python train.py --n_layer=13 --d_expert=64 --n_head=3 --rope_base=10000.0 --tie_embeddings=false --final_lr_fraction=0.0 --doc_mask=false --dataset="wikipedia_en"
Below are experts of layer 4 (counted from 0) of a mixture-of-experts language model. Rows are named router (the router's row for the expert), up (a neuron's input weights, with its number) and show model dimensions 0-95. Each number is 500 + 50 x the weight over its row's rms, rounded and kept within 0 to 999. Numbers have three digits each.
Before each expert's rows: a language model's description of what the expert responds to. This comes from a sample of Wikipedia text that the model never trained on.

# expert 22
Description: Lone space tokens before numbers in dates, tables and scores, such as "September 2016", "in 1898", plus vowel pieces like i, o in names.
router:471480551496464474502473533512579508376467604554487449492451553525431507554543552513473431493497407446464469368551537484443502421557500434546502512501488553609545498432482484415440524499509565423503494483467493477503522530440581542421444587449466483518559548547587486513587470558559449495
up5:551489523444479445541394505458523450496516488602433581567534513402462505494433527561434540496489403470484449527437437503546460504444509475390523437450464507572484504412472553439563501509475507626447541504536470584495417532554575555533442482512439511497475450517529497531502494456565584582
up6:482591462483530488458532465477502553415500442637520511484477532462540533618510448464432531555508498606531544527474538502511503458584536484474553581499545397511565567587476533542458459449412533571511548504463593506525529573488547462429571498477566457540520483570438522418436545500483526560
up7:520468506499503464487442570527467475411566466601596466553397520530476537471563547477470532472443556512514548471474469457557472528346469451441448593479550500494475485472522562574453461495505528524564534544556472510530547536596528629465530496488540665520549472505519439470501490462528524530
up8:531600501436540502479459466496447522505479469638457492474485418416391564515481608457381570469482540516519537483549546569551495551479504557530464487497439458525493504518493545469554550449480443465581535448504525533452559502541528486502538483352422491534584471546441449512538470432559448458
up9:550531468406447458446582491520545503542503469600461571484488539464504488468454509512432495378514440618528475440530550567504515480600510522464472468544546542539581582507399516482504440469513495494424610594530532500440498619477494506489515451515451577464539527612515539439512513455482518504
up10:505556507483541471454523613483538490591476540472552476440568464553554514533552528633525421540445567543410562468451549510432478545521590475483574499491408512542520406557430589501505455524573529475508526413548503499417496524518487534505553505481549447484527511470471452534592524401427448485
up11:538533519392445395457528515546595551506498547552368567476497611524438521380547476452425490436465446451462552552517544489499435515469520579515459533498517464480528488594429449461418547499468545500468514521492475463504491356549544552475537573527517516552523533550494496468513441486528544550
up12:458466570407407479532461431492575551489543528495462547530508556528594486422551463554515527525535495468479517499510508398439556538474565443474557453567510516604565390524511490526484485433435550578481497471571444512454481529489512456521463451652583466481474515524430471498511521521470373477
up13:529582441589368519473488480450562474556467584497423475494545546563533491471466444555418494539491490497409472428563531556519456487496441557540472473390531594576511493478509532465517522433536568512418489509572511530527532503524530416506461480499535557609561509615549517553541467537447471550
up14:454572485514542503447474518510650530573477467477462535596391469471573530442460480583538427622568515431462457544500490520451407478526412460500473443456447501472519516452524559547478504511480568575469488470503385483510502468454556467441496459517508600519529519492524532477492408454509518600

# expert 2
Description: Word-final suffixes ending a noun, adjective or verb, such as -ing, -ants, -ation, -ity, plus % and ° after numbers.
router:461517390633526452470440520574487517443446584497557494464470514513575536492506561490468569506500515453493510603557539468578501463517460544487486506456494466536506490440539569468561509470459404439528517502490496534413453584468514446458504506586456490524400491565450600525475482482415609399
up5:547424483515438456459406543497538492502600564530558464494547462510618589525532480532553496592493508513473538417506546578507572491550574447569576465529591453553495546552472476526486532561513527442519516500535479421498543528470536460463491520438471567597498481583496456476559553619521586554
up6:510582457439539552432561540554461490489513568519462506460480553520383501539316579562449526478539484507514549521442475490434505373513496503429487461419494511528547540480468513547575541472540513472564442442506476462471426448561446444575542507492514561574554514550473477535539484521448513601
up7:562566478525565561477569601535495437500455467462531485572426401524507443565491527518523567492418490464480472434506504588562467531515502452488479533438425502545467605552519524537407489484583492517517538530579458535449481529528492517521489552419636483434415549515529489482523487455354509514
up8:484521442462549514550542462480515439416504514513542613516489412560509532384602396479504523419409460510524492452577539438471471436472449554496448494504551515546441579440463500536497510496509455505473610523523487568560457609409496490545533509503505453487491511538522558391533495484529454396
up9:529472366452527568494547449546507561465465510455516499508578565558437498511450409464535486538452496459486430586490543547443520405535541523497495513502444553444487542576561545582466476493503463521535476534557504494511466651472535477439494490575482456497569493550515437490494451433601646487
up10:515456438574568570512409555510490513519504505421406526531495550484491517526564535577431497563449548596420504492521487541531484519454579504525371538478511420568557445525545522553497521457461586560460503501539567430509463517431479575568516567418521631493522449548500511580496490474448536474
up11:502495433513537506525495574519449385532416464432543498427503578502507461547573457505542573496431492444410397482587497519488528426526506507517495458452447488482582467521486469451498462409483546405494507558488453476468390573602444457484557482417541464528548505523482454529506569451482520379
up12:593527452545440553546462495509468509465521477514551486542432542511569593534507484481575559518529445500538529519429698517469461451516475483541522549542513425555455517408435444561473532580482541488456434500487543400501525485468501498477396531447535521543546523608436504468565482512458588491
up13:527481533386550502557532430503561510556499488507481484489366413449467482484525443478475498476535574499531438550518643468493500446496496452531391523469458490596543471603549498463550481465418519550584537486558524546518487525526437457511446519485492605566501456586481546512515407485511579437
up14:531397472477466547486431479520454492486581504478464491571528444619508608490520574481466444383496505533515522470593513438567579507472445561530542555554577463474466504544454556447512394510488519469481492531425513392455540502519465497576533491453464572517511503593395576503564520492523555496

# expert 17
Description: Word-start stems, often after the, such as st, sp, t, cont, imp, and pieces like Tw-ist-ed, t-our, sp-ect-roscopy.
router:517406442427436478550592513491471524478497498406454456538503459460478536549580521564562516440431442476576487496480406557423557546601485484572551476523530498533505418445493508459531473523475453480511561475441538438507526511465591466586424499623533413518462521509530498479422568551463563554
up3:417486480495387539486563446527454487540399389480518434501491476442450469503592509546475506510497475486478451526490448568532454582438427412556543493520471601515519431439436466419442519504461563397538551489550487446470434459443507552519506530477564398416505563428521549503526492506562469480
up4:582487533595512618504617464502491486424493508508503521476553540529515422447498582548440500466516407567536584553512473486431500518483590582508485491474476446514621474547505556500506440535440546437470535466511515444484472504455463385469548518570532444496544471450523577503577541526471378497
up5:501590529532555421510527565537472400445537570420441549496498522407535399503562524455489510494529521491539481511404447502547503583468421540440524523460412457512544527445480516486527473380449460595524552496553492442465443576431556467483501503444529412550457468524558533498600497447457453534
up6:540445486476477447585515527451467493454534413527470596516630520516594488466598545403522452513535468439496601483504469530512472546555471480573530417458528402561592471517444566453546560562488503488564540550568486450507501538412519463496461467508635447515504541479511467446524517502547540531
up7:487506495465595530522625468455399487533446562496399526537454577545404672557396535535459495494545544486591529509428498584467534526384444517451466530492510498536496466486505519479526575489563552448521507534492533472490490406507552558462536552512564517534482471512517449522501541469451518554
up8:505511548507453486493521446566523544484504561495387460536601578481421585489426509520527493491507554483598460495502558458487547531491448499424505456528437458550462525465466435494579448454484554450531410585465654485508525543533497523394482477492469470539551492444534575543515380503465546582
up9:506454537450483591495521511457441442535530503387456400476498515519451482482565523586474528484523369509489513498554480527609429537545470510409515464469528488440479466554566526526556483617459469403504477535577489503447559479450462580588434543507456491535519516566501489440495367508558491523
up10:506536438505509482537539492413551498516595563417525457525544504434458533533512521615466448482536573462550493565526519519483496560536500513581531417563558447558526504489428492548489495423448512453432503521509468647505540552496586530522522458617650437485462504476575481508526554524518472560
up11:503511476438463583495526502511550442526329519432468585492543502467528544545651537520551497557493505455582449512556518502420492505497406448571475503497470522498517555502506503527461441441585499434461537557496536476495501535457644487514507519405543469494421569563580525509547563461497495488
up12:501500562455458555488627511514456529547508558458492527538476521514564594576559426518578563479517544564498473550493397545443504487539442499520521570549509520633449418611448574487500481532491547510494414432570464519502521496458543471525581538524522548551512416562499475532546544435549591482

# expert 9
Description: Word starts and second letters of words, often r after a first letter, such as en-r-aged, C-r-imthann, sc-rutinizes, and name starts like C-ollmus.
router:499455461556408572595459535510419389436535477508506533482525536479473497578477439457460542540514444539485479504543420469548502545449412558511451577490429436522488517480493595577468483460539484543460386491524538523505526465474567550540555498586441536537539426437543534534421423468610487456
up5:494422528548418545480601529490486427529485528408493505551463487517438407496467499656596507605459440491466541551468430497540462450446480539472532486466453466503557463420507485591578483490517456551434450547538533451497448583464550460556519408505485524536609526505520419461544468489489517497
up6:493589452489527526515470513445551464571501477547522519519422503379566490578593549491461589603539493516524537473519486500511498570459566491551479507534500467501588554520524614448469584513595514514557395485512506582480498492499521516598586467421450426593591506528465535542482487537513448504
up7:517586435462437553543470494452484575526519456496477484499548515503536614483379437512487550520520547587427427520512497467592424496534374434570460474551468526500494564455485561463514471436523516461464566423597459512463491509413465477549500446491497553478471450470543520498500430397616495489
up8:502443429472495539604503515492500493571495450471502559520409521519510431501588442546527585476499515506536457568557433519423507551532372476497471464566613481498530481540558468531465396408456557470404556481536535498489455563499566482459537382515426578544503523503541435526557460554528502534
up9:521449497534435587479507615491489461482424448512496505506595519447503523552542526506410466517584488470476504556581452617505454552505458542498418515506523497453535492486469592455463501421454503487491536455448516527534481482520493607611411573353574494556563505516446477585490466481554484512
up10:427518502534524472453505541465510482542533514499443529553442521542507539587450499526497551622531383470540461484513502560506464460457454547489468497448449512433499580361538513481415471449557583476494506543615568595455512549482489479509454483380542532544568506456584473447483413471538451561
up11:453421584458428560503539466407516490547521460515504523600499488440534530487510493445506582509505491485486487497504626541443424474462442516408542473458457451456447564447482492529556450555450450422543473584521453531580512532472489426559611511472534461500541455431505476395501409586537443532
up12:611564479455460570503456445460520526511493542529398456513443471476463557485494487518567474446523556498571541581585465499513545478492450532477443514456451374420528387522411480455492525485511541515514484576437510504462514430516460475514565560539464579486507400535384505575595451537501437492
up13:443482489479447451460600579458546507539485535494526523538455456513516549493565544533497515503468439491457501473425575534421460556555474471525453525368466492463399521483438467502559579353493569449494546559567424468509475573516522468449583452520515536490587454507480468444446378505497472438
up14:561462449478610451518470523475459444500519450495525525589516516431516463538477507495392401569573590538439458542491550557484440488501527550571453509576505551576502495541426461560509512535522407492478454518460463450552493518404534615527420494548502476562579414530413463485529534450532485573

# expert 13
Description: The preposition of after nouns, as in complement of, care of; also heading markers ==, ===, opening quotes, and prefixes like con, pre.
router:460544447526587499519553508429499581504495464476525550559465513492470544614484459531425554579554457601508493397470552498550512455453507457536468462508472544538520470515452454610489490553517524571457462465461526495441429521589530547458551505426401527455439460418455569524502477487489345522
up9:500584472533474514539479452422497592526517405472577545578498410529504531466465488503410573567558370497463457373484540568469512577427445464469481441492458494522500531452499447460523378458512584470502473468551520469561460433436482499446519495448492453542477484461581452524442442533506536554
up10:523564361511516553467461488531568471499421513537510559491562441453505490500447486457542564525529413498452463438376525487618497497480478486491430503502380517554533481419440425459519481469448519505506406488489549437491489438504452471494499515421434548531476519629534612502503502565520564521
up11:392466477552395497536608543497459504439529561435569420493480474576470470493547461561516510508476439463518383489553512460460478501517413481498515320522506525511471496439444511542449498491478410509444493486486536486512510473621480446575564531532497570517482524375514542508559533529490508543
up12:496518493546573575520478462487515397545491377499424511619586517596483539427513531466465499515500515540508468448540567518556450412439473507558466518543535587494528491563409451524456467443573538537469423435537514468499457478528445465421510401526473544599489481490441436561442494544444497541
up13:512580475441490497526525430562466511456543490429466516511480477562471481427468507500460558564509476536544502479546540536493529523477428588615580552556467483500492426502471429435523567539469515550511474480553523596449471501531453520553554417583432467470450526530508430574456626595594457398
up14:500578445535519496555510513425490528533473426390533526462424516469406501576510483519418492575548478439556532476473472538512453472411431457457478375478443524517509589538533415442484474580472470541494487514521392523531427493517482559509483473426495394540509496493424476508477406457438459400
up15:396539496477531509499555481605539462496444477491539519586461466466525597556567533488501343456567543524467531463462538439429493599527577528556562557477504486454547562548508490480412478459552481457519559562438509537551439502512463562477509507503452521550479576366505441451457488506532509420
up16:470534457556533551559517496452491480506522541521494492536578495522569558404542493616579536437491513558435475523474449459515506538546495513446452474431511626435546534513483502527483459473589574367539521479548473484409527487537542567485485534566505569453448419424549530362535531542438480498
up17:546458455472555493455432433453496422646545507539473511632421564495437409503443470518548539594476514472476446443507459502542475472477534477554564497490485525431476399493501483465522413624596578479519410511495500520523521449466541521570495475465501580506492529479492461434497534435564534468
up18:518486513532517517571611444531446529494415499499473539594588379546489405478523517426518465531540548515564446533438458446500447499446625521464607533419427512410466513459520557492449484419488557532459446472480490554456486524541492520597535445479473453494496567457499494503502401471499573528

# expert 15
Description: Commas after dates, places and clauses, as in July 8, and Indianapolis, Indiana; also but, when, where, and time words like months.
router:612414549554583564397520441471580524466470502445517508523530481469480544475418524533467462473481551444486501477503545519536441506393591407547523501469484486463458525415507453506430553526553559440544472539395530515544553562457478528605419471502500491439458466543541514431507523591458536581
up2:485512465520523541522396508484459575513521490433438566555581505520467565561594519473532478445520566443521474479541618518500448457522501471428545487509516520503476437456541438356430433499556521521504555543520510528506524523540560536422444486517607380467516512571574532502567531544407541561
up3:501516570469502532506436512556461490405556502508521522580485471553448539485461534482554508557525584505569503560473557547464485493528475418564585528575487506556457526486539489549392505445455608519602557496636537453525518518389537493518465462520464577483399499456532453448453587578456518485
up4:542527473498496494449615451578478518452572426545472460478485581526425459448540549523552438426473524514492489499526643441473502428458553535476608543467576470481507418470484459515428484511539459573518523508469516539496497503503557544559534459493556521512477567514497425466361531474522616401
up5:507468462561465556473536517444536519459481498442538511495470466667517517575535547586547484461563475469547551483496557528462585445502445517504476486528501555400413504447624541568505565568452525492560429515543465595504506458559477477525474461431491499549574470384449460440468544562539506552
up6:438471439427540626533520541394537536589440492449510514498536446520530531442571465558440470597467512459460509454466509567598438600508495500568522554609539495559435601566471459490521543509524421496545468480537536500467513526412559520513552495458499484500517510465467475444587445592485460482
up7:510593477517512506449561433512587530532434500493431473560493438482545523487534465399572450459527498524579417399470571501416422507597532489542505579450445531624539381468480465435523545452590524468480535569489528454486477584482483546538549512488473513522509437459484558425537548499526503461
up8:601578500469546382524527527489503522527538524568502546439528501557523623528496588550497412498524505471515555551510549604544479462391495452495462532472461450496435564548492585574569575467460462504613560550541526554516436497503490484400499517535598506520430430471456461505524486531493481456
up9:494591513533612466448508468537601468419476407514513502500517570573453603516495537451512492493458495456493440533539597466483396449490481494491593503490517606522482449458426541546562500436491603458453540491595499515558547467426503500480524420513470416533471487471438484588449484522491502586
up10:526537443490543477520539506516522523499448525482513441556583490467432515507491379522482480484489497535496526485446569590469536440451510466425398523542479453574476355516464527490545508487493495488387526474437493543508550436515493535693632487454489538424555422523492503470503473559473525486
up11:518463478447534540549503498437499567411485502501440579542516464444539465554442455625502522500486452546479540598502552466505407519462490593580576445509540554556531428498465529511582477509478533534577555473525448456652461512522455572476391529505538477518445469473503543539592500507461526586

# expert 10
Description: Periods and closing parentheses after words or numbers at sentence or item end, abbreviation dots like F.C., plus heading == marks.
router:473577589415441512492490476448521515419467497443551542488504497542431539460511514452557491470461510588494493596494525521480470484470493470609466509410482409642491559502532503534530578559487544558456583493521428475414478373457561496477490416594535516486460517468461600503517467518528462453
up5:574525476474439534583449518495510511517478448415498413510561535579452534476469589530540530599458557584534531437476512490669453440547478438464436510535538453452483413468433571458521496529606502505453451536496551447480495545618561527516539509461486516490465485522473441517465503469586506433
up6:574492552449401546558450447492588547500524379473591435500527487583447463469559484560492546497475488453565553499441517521580496498524522524498539427500519558591463542498472455488529529446460514539454434460495495439553460505566577470492504441509510429487392449515513426499492419478439371591
up7:477487530443436471549454532549549482596559523543479552536456524475545534503470485603504630576512503559443520488556515539520404562511483528531499496578480449572482487503584383393474475460477521473459603525548485469397498435566505546385492506440532482501500499511504498538568484484393478429
up8:470551481462511499591476543516513440539485489537473556553573569507515577483429510554577491622549516494607461541441519457481594482443430476541445482456435499572488539603432520439512460524548500472504503567550449521645549449410459502511487541483611443511554461484478460479557454494475516445
up9:503582538540469478535502418608591475469430561487552600541462449509521519533560432498556444532563471533532502535478527479481496492564433509438581488458497542516494556444486524541555506513510397542502492428544486520447529553494509446494478455419614554444452529526395503356597465493458500555
up10:518477410620529533459506559523414507443440456489516454499459569377529469581515486441477511508588548492605507571504467508501482502436528468492412554602512509602495461466559477490455522515549587453504505479571536498439441480464447495576485525463462423430514470548534370548435505504527493467
up11:554391588563552515470500456506486606512494525424448458546474503548430472454534476585420506491571613609521474622545431470484552586518473517467554426514521490533493597491482532507446470492467510516536507431463445522513513448499528563545553442487560584489501404412516486486472530489425525481
up12:498523448481571558546506371496547475542480429603522502427533511568472517506422472503382513568473469589490467558482482503497556518509581429481566486446502456430535542459488608524451486506514498445386553546503540465541549513425576498410547577488458479502490496512563467457609487444460555524
up13:567484511440481473547546508557519535533448458505517533517631496493516527485492543501483488584497440510423607536470653565443611536540433400593496501516452535519513482542549476582453483495399449521437545483562489496516486470566519421486573562491591458542461478525441506536542522517454424515
up14:437509510432413525497456466473466488504477453489546465430511486583528481489440483520506496598420482494515448510478517497433400508416561379459433434445466528553493437427461529514466495477486553492522538450551426602388542429504406402560514514505472582554534460534486612488512451531533529538

# expert 16
Description: The conjunctions and, or, plus word-internal pieces such as -ed, c, or in transcript, contributor, Succeeded.
router:567532509533448461505437518517493440472477453460481494473490423459517515415527541385428573467577542551456518450534586489559563483534475450560557456489586505593433499480477457457577495448432510507508524437511484425601481553477468526467485537527609600457530548433515538415489538382499555506
up5:549480436560521492623575468536469471410430408474459427498567484566469501487645431507558419493565411487494501402576440513547511492516443546465573480543509510631505494542487441552556525457432500541526524497527459496565501556548484523458456511510558415469552495521535561455508503492520486455
up6:469451496458455569522540438562477466430470537545476440529483545491469484424558527561553613406486516473518520557521560486554616513594401420519520508513554472491586488544522566446431527473472493530503540587519566514441518528474442449456553476446390622502474542470572507550541496558458538469
up7:587528511482527610447488456497525515500496480546506465477518475567458501509491566508519428433509517445603531384473493458479531455452520503471493443494493501549561411400338412446516534617552437454530534491502539452548519457440526510411612465527455613499486488510501481472512573535512485509
up8:511580467472456491494367474458487483491461530575500538430469529486598534489536524468464444484482483493566456539438597545471507540466511624471513513560447597535487484497499562431518515459434478527454493459543442519468472635456424481474427530421576583512470501546459470509546513362485436460
up9:505498492489497521455510454495538494409502349458487465532456480528550454493591540447504424371564528536514478513466501530523429560484416504434494487467568559469563507485473590528530519449500574468519518450530540512538550556480421547457558450561584479450464476508495469520511606680495469487
up10:486505543501481550612465550537548550593524594497498494560569392455628563542432550574511545507521547470513382563535545542447504581525463478475482505488528559503486483543504492505404552506517583512565473496514528518506510525534552562557494491490550489442388457541568427551566509512392529505
up11:491550429490497544494421403544440333536465494563535460533578520426477499522483518524491545522509514527555540452408503468499581415478521405548562588615582517487549545492561524461466474468545511480513475480572487541554407517491465482500615512508590499518454427491474452457506479484466490571
up12:569360445445417454536522472521485437521462507418554510516453501468389531479555506481534481422474421506496452514528438549585443477558469507437569488540549516447478497461564538427522539506474579467490506536476497494523506433452437567499632545534605614591475551534531513554473504471544504496
up13:529472490464517478429390494589451453521506483497542513521444430572533462553538615558432504466520541500563434501507505636488513620591483440538496458471475557453519446510501502517552493530481562498562434538565455505597549542393543525527520467537526445476579488458480520507550528508362485494
up14:430432531564511533449462507537495512552548554527573541535522526493584413455522437540511449595480461517427556454531500410523415506506548533561516485401559580472578446451495484580459411445433464452474501451531445432505516494470608547567549445436573545477467559557520486457479500522416457469

# expert 12
Description: Prepositions such as in, by, with, on, at, from that follow a verb or comma, especially "Succeeded by", plus inner pieces like ig, un.
router:463522533527512472433502452405537542516455456476601532512436453478493465416483474515486535434474458501489477551495566485532439494473468536434524522538480598510532521587452470508505365504624595508499602487519537503573589516438439451401508483528462490489562547568550454496425595430524437506
up9:472479430443481398456562418505520587495544471496516427462468552541524524527521381481528518530545467484580586532442479416516456503453425552492456495612595490529499534588488572575494449504503546476471499501580540417415455521500499509564512598560497499526497412553512542412491524461523579514
up10:501532408501601447519483445444496471401532421565591459580488448515494435444473581552451541537452489577440408542397533468490460504545501491466517475498542487566501496448451448470502484468534533466529424434497515461480518418546609479441502462520512621579537453497466490469440579517416519456
up11:410467515498481519455538436494580551403565446542559490545498466546475450487494520468459524484476573502443542492539545445542430546486373492558509512563581521532522412562478448484511480527564598560493491509427439497510461558492487549609644533451532482530496502570517509596468500539614488527
up12:544477425489524548423522533530429536512626455500559563447505553649472500384456504489546506444528411485452453578491558491603452496508536551499574448507499513544516461527394510465500392527521427493443409532546572511533513533488439454564461516516498472446517521513488490440453484574523454551
up13:506403414552484577393537395557400564546502481490529519517525456557454470475511542534575529507464464535438458491516539508493467469513503375493457488464524466452524611500497547520477472570448472436399526549514571493439438579510490486364418515429443469545550529495518474479504519480546431455
up14:540521582487545428485583541549526588414408446530550579495525523463488536551474430510599460538515485432524474480520536462508425463455515526452418593578563470481542455476520436472462466464475631483534550576530512450504476497474522539434579475522512499492517521529391472464529579469608585510
up15:454495490365505577531461544465533503539477456563548469531442528475597533519507541515486519425515518486544526478532514582531441500509525491506481456580578459443478424477444463392522513499428589529499558626493468462559448380533519507429627530507501487500530509531494485551574507568414408506
up16:464565549417477461524591458561481546607448537528522571504504546540461564511494529503496597565429566471629378427458662511535459429545409479537496532537483521549511502589476517472523476431531535531549514524483498493468542515511481487489503565540482534501422515539558439543516484561549464537
up17:472581534525472469517601528523593462563511477466514491505481407476493448543535548464547461551440515476611572470479445561568474527479486519472595426588557579499496470499485512526573441494437581431483473550548542408507541502495515494506547405437465549501516526503508528496526461411370382498
up18:552469463521479583538516451405531456523506514438576470558526436591514433456485504494513536561526592528441552444465548504557467477475547517557451470580486459527532500542476468424442511450623520634534528383531505518421408499461486477533545467571522564546518585558538486500481524569532465571

# expert 11
Description: Verbs was, is, are, were, and to, be, he, plus mid-word pieces like problem-at-ic, tom-at-o, J-ud-ges.
router:468525542420517486433491442470419504521558505594447528459551515457571506541493451478471503474507535432487455454562492540562541495587467625511432499490446554487502480500479431451564500510534515635467422503391542479508516448520475592559517491476469570515401603424506397481509589501519542472
up2:486508466508470565468493422499495569529492486542535555474493496573511485504522487434507455468559426485476509479477540586364467482447476520539503476544438470511544444452455471615410505481628477514480481482592501414498406600504515581600501486468595519450414571474521454537413515496506587506
up3:494540423478524533458523436575463486533548496483501520525564547474404555474568521505512506457484551502515390425490585568553506532486515505413571464550468523582499435459439546419490490592543493462588413463473410446502542491532477535465504465511533540402464451391438421512470590465430561507
up4:578480414560529454599424378496488539520488516545530479640486421520539476555508412499511434489492448387463465506575436523479414525547462461489516472588485453565484483521521519505484472524546392501555517482476502540532483460464491520516530442556556548477478525547512474478432612462445605447
up5:459472548480479507483463577516529583497533548395476620531489524592499577457575505528588480477462491507483480533517486479551496522545501644578439453528469567581517453561540466462486517551522609447505470510495518525488530474594507586596534523506486507592500491443510471549498583601474537415
up6:499478517520589524478589502503517494514396448446521501466450570583462487533560413456541513481501491578600439565409486556523487464529452509494482491558496524445472491467526451537524436430430476503443485549305483521506551554462507588497463442500401483588462486511523428509573551455494521460
up7:446532499457514549503471426423434498518508583590451544437531476422492498482620474516521480528462506534619610476493504433506546519547492509410479520533437552500511513497478517522500444456474500533557441484523533480449421469528539479539471561470504564663393481549454630426525510455527530520
up8:513563530485536564509485466496517555519544479518512502537523471499637455446464611470481560544641607476468578474528512506534471491566481487570509477587524556454508517570481488473466493455542541544427589506487450507528541477601443475536482481580405618583519491431414571501497466536522479524
up9:556499458454562506519512392590499488522634554474501507542502531518468503481522456506474526552450482410503571528482557463556507562496498542489442518467493514563524479530520451505443541514527399464491386483428515555487498555468604552500554669566546649497512534541530499421491468522499551506
up10:516484482459567460534512560464438450539455491548512547484465512572557500424563442570503492548454457471506453472552434580537446475549497635482455479576532518506559460543495507414520518569479602481484533488617581495470513424608571543605514601474433502484475470476534549511563519580485525471
up11:541543502445472474442528531525477550453501501550569440524444571504580581563528563630557459528493569589550569549475523508581485471538363509605559459533496450500610520479526456522490460535460414552467556518449464493479495564513457450475500464499523436543444585483490450432522584506509548474

# expert 7
Description: Opening parentheses before glosses or codes, as in Palmitic (C16, plus pieces after Al like Al-m-ost, Al-m-aty, and superscript marks.
router:449380504497463519495513586452495485584516486656399496442543509550518539441461467535530504501581527467485528577457490441564540443499578464610421535468449522441501542417547506515530428550500447469506516448528491538447380426518552554450520482471529524489503460438534508483600452444479507541
up5:479517508555436569459416517428491452510574581415548447557428437526491544401538528469504370511485562477516491474509555518472460458500496466496505490460549542538542506498572575444437459558547531493470641448470506424497499497514402536489576554469464546521354434541475489515542485486472495427
up6:555508452512567541412473501525455528523575596489473590455455378484497438441498531474488452534587479651527457416471435545544499474522500459533459488528449483472553528454426550532412499513538521466542586473416491439422463499479501616508534462521499517531480467568576468504445499545434430539
up7:452507474538532478469560498474504494483531498419420497436433487465467476477537500638544453585531502564524588551387615506498428514579484557549466507479542482493505528450560557500495525442509508655563521519567472478511413538507477483460494563476515422536540563541487439447560517426467558581
up8:548507612563407498534426482572460448475534445506475498441543487482337543509401521611478486521459556597501492542457591526495477585453551526475402450464533497508507456432518531473490421462499506542431500512489479443529546471558535478465520412477551458546405551509492562555483517522468567501
up9:459560523520471433330474558470507423486475440422410487499447464471513652503556473508509443484476531474544565461520529608510515553559525626434462476523527442419544439574534512428532435502493492488396479495517481506506510447439444529477519494487434578535534488444500449533532515478530470491
up10:474437531542517682454479519540511553488489505486533497504530492548484501438536496513487510505571427492484518581445533469498557508465509439495523391437472506534530577489472483477440366548469499396489423463556465534465464361449503494556593505478488499493608472452446588525496484507481488394
up11:487466539449474521504560611500471473495428461409424494466550411566433409479478468510442469558537474512401535563483465480468505481432527450477530489505457461474555429530484558451573482553441493488442476440464433540439391450442562571544560458395549458491444435461431492476565480466425461483
up12:462467529459460469511558508536436532466478478533487420482599447510602559446490414531472561542548604453576466519579561461498504452439557455441483469516486457453498418532522445448457485536446510399562500489409581482408473477525546548465544554456501576601489472539429498474603545521447528481
up13:544487478396504487533579528433495447491542476556504510495558514502434608468536445547480501578460463401491520553551465506568469479447533464555443506559390489583400469521492558390458433454443472553523434469587531493452477440607518479545546477576507485565396516479497481511581490463507534511
up14:527467471542436540529484498564478445532464478495594489461502551495508574481584514513480572441567541489489462498407547580572523544477477498566460510584467538389440396494621534453433386429633414447548518516497491471526496566496478500497535531422556464519530572542527500488472533475530450535

# expert 19
Description: Endings that complete names and words, such as Card-inal-s, Semif-inal-ists, tr-ue, le-ver; also closing quotes, New, University, American.
router:472458547576444420533551495531490480564451483564509494537490472515494496480567498465479484574469577635517578494544444478513451406472500502511514519515566547400444521582437469484507588522523482516455538529515475570446490478518414467541495440497454450505551424458392610554440618505467427434
up5:510563475501460460460336522548506428590510463572462476404532515515463511538477509476452536570530476491482504572501553503443499458481565517571511489500448444539595487555548457451377528466500567504472458466559460493525452538510403449559471466441537455585565505503456455463367534424484446522
up6:473414447557486438492567467493657469506498552407430492539532477586383500469490518440499503453375513453567478482473509462499492488547444475459529506495563596549539445633472559510528477434455419515530538553530486477452499439508531494589529504402470536526475443449512504474519540524482448438
up7:465467500529559556439581460509439497484523365497511460509457512427526517489441511527569472535548508553474549552490516481396433567494493599410484500530550457636556432516569558524467496551587486536438518490534570565466496519555503435615549425565502562511526510561440518486432519515548471466
up8:527457510517466472599561525401512504515429552499441506475551515621531565521535544529522500601488427481506633467460529556490487557542441550542510483556536585473550432505559558450500491511542504525480457534600570489531488481474523512584470516427490669449524591546429472493510497510555492487
up9:461498501481507581445473586577420537489492412473504543567460451569544453504440526482563495549517541502482517591384457560446540497465470452534485428518500572527450507586423536479492485453470428536498485566457390560455531512554448528540533408414478490484620540500446522562490506492442404459
up10:491557581548468536502554570634489493527429482550557554502526547517509530607485429453511510500496450419577457428479453539481551482528511451552495479582500469526449584517507458503487427411589562500455463511533599596544517463458440460458487452543619490535542588562548468492451506490468566505
up11:520558519524434618559548452479490469492459406490533479578475463552506488471480496458547549558473467461542391480515462422440486430523494510403502568481493490424563519533483439491387546493564449461596466552497490608506557457561484431477472417434495479510379497465521513553482524471407432499
up12:554433437523467503476495542550474502541559467513485427523505516556423373432524462443414472531524478468525461522548446452512474458473520449393504472509593542466399364490437460446443404551533544495401473511502505542505482428465418457494427522555501525564437483498446564423515499490532443557
up13:450532458503413587450497412537558531529458637521445444487433508457565516584531410559635525540496529558473492484536550451521470575557523455441424524539493471537558481467490436464501446417466475479482436551474527504471513476482486513492567477430481439500513501466440480532558484455387475383
up14:469542490482488540453417430514482537483390454557549516436541475602551526472532544543503549459485435514495477544477584484536501458528560540457485414530551468529428512450454490565524529511496509534398493489542391597465533511499508546634490440458616612536538525550457545554451580459520540488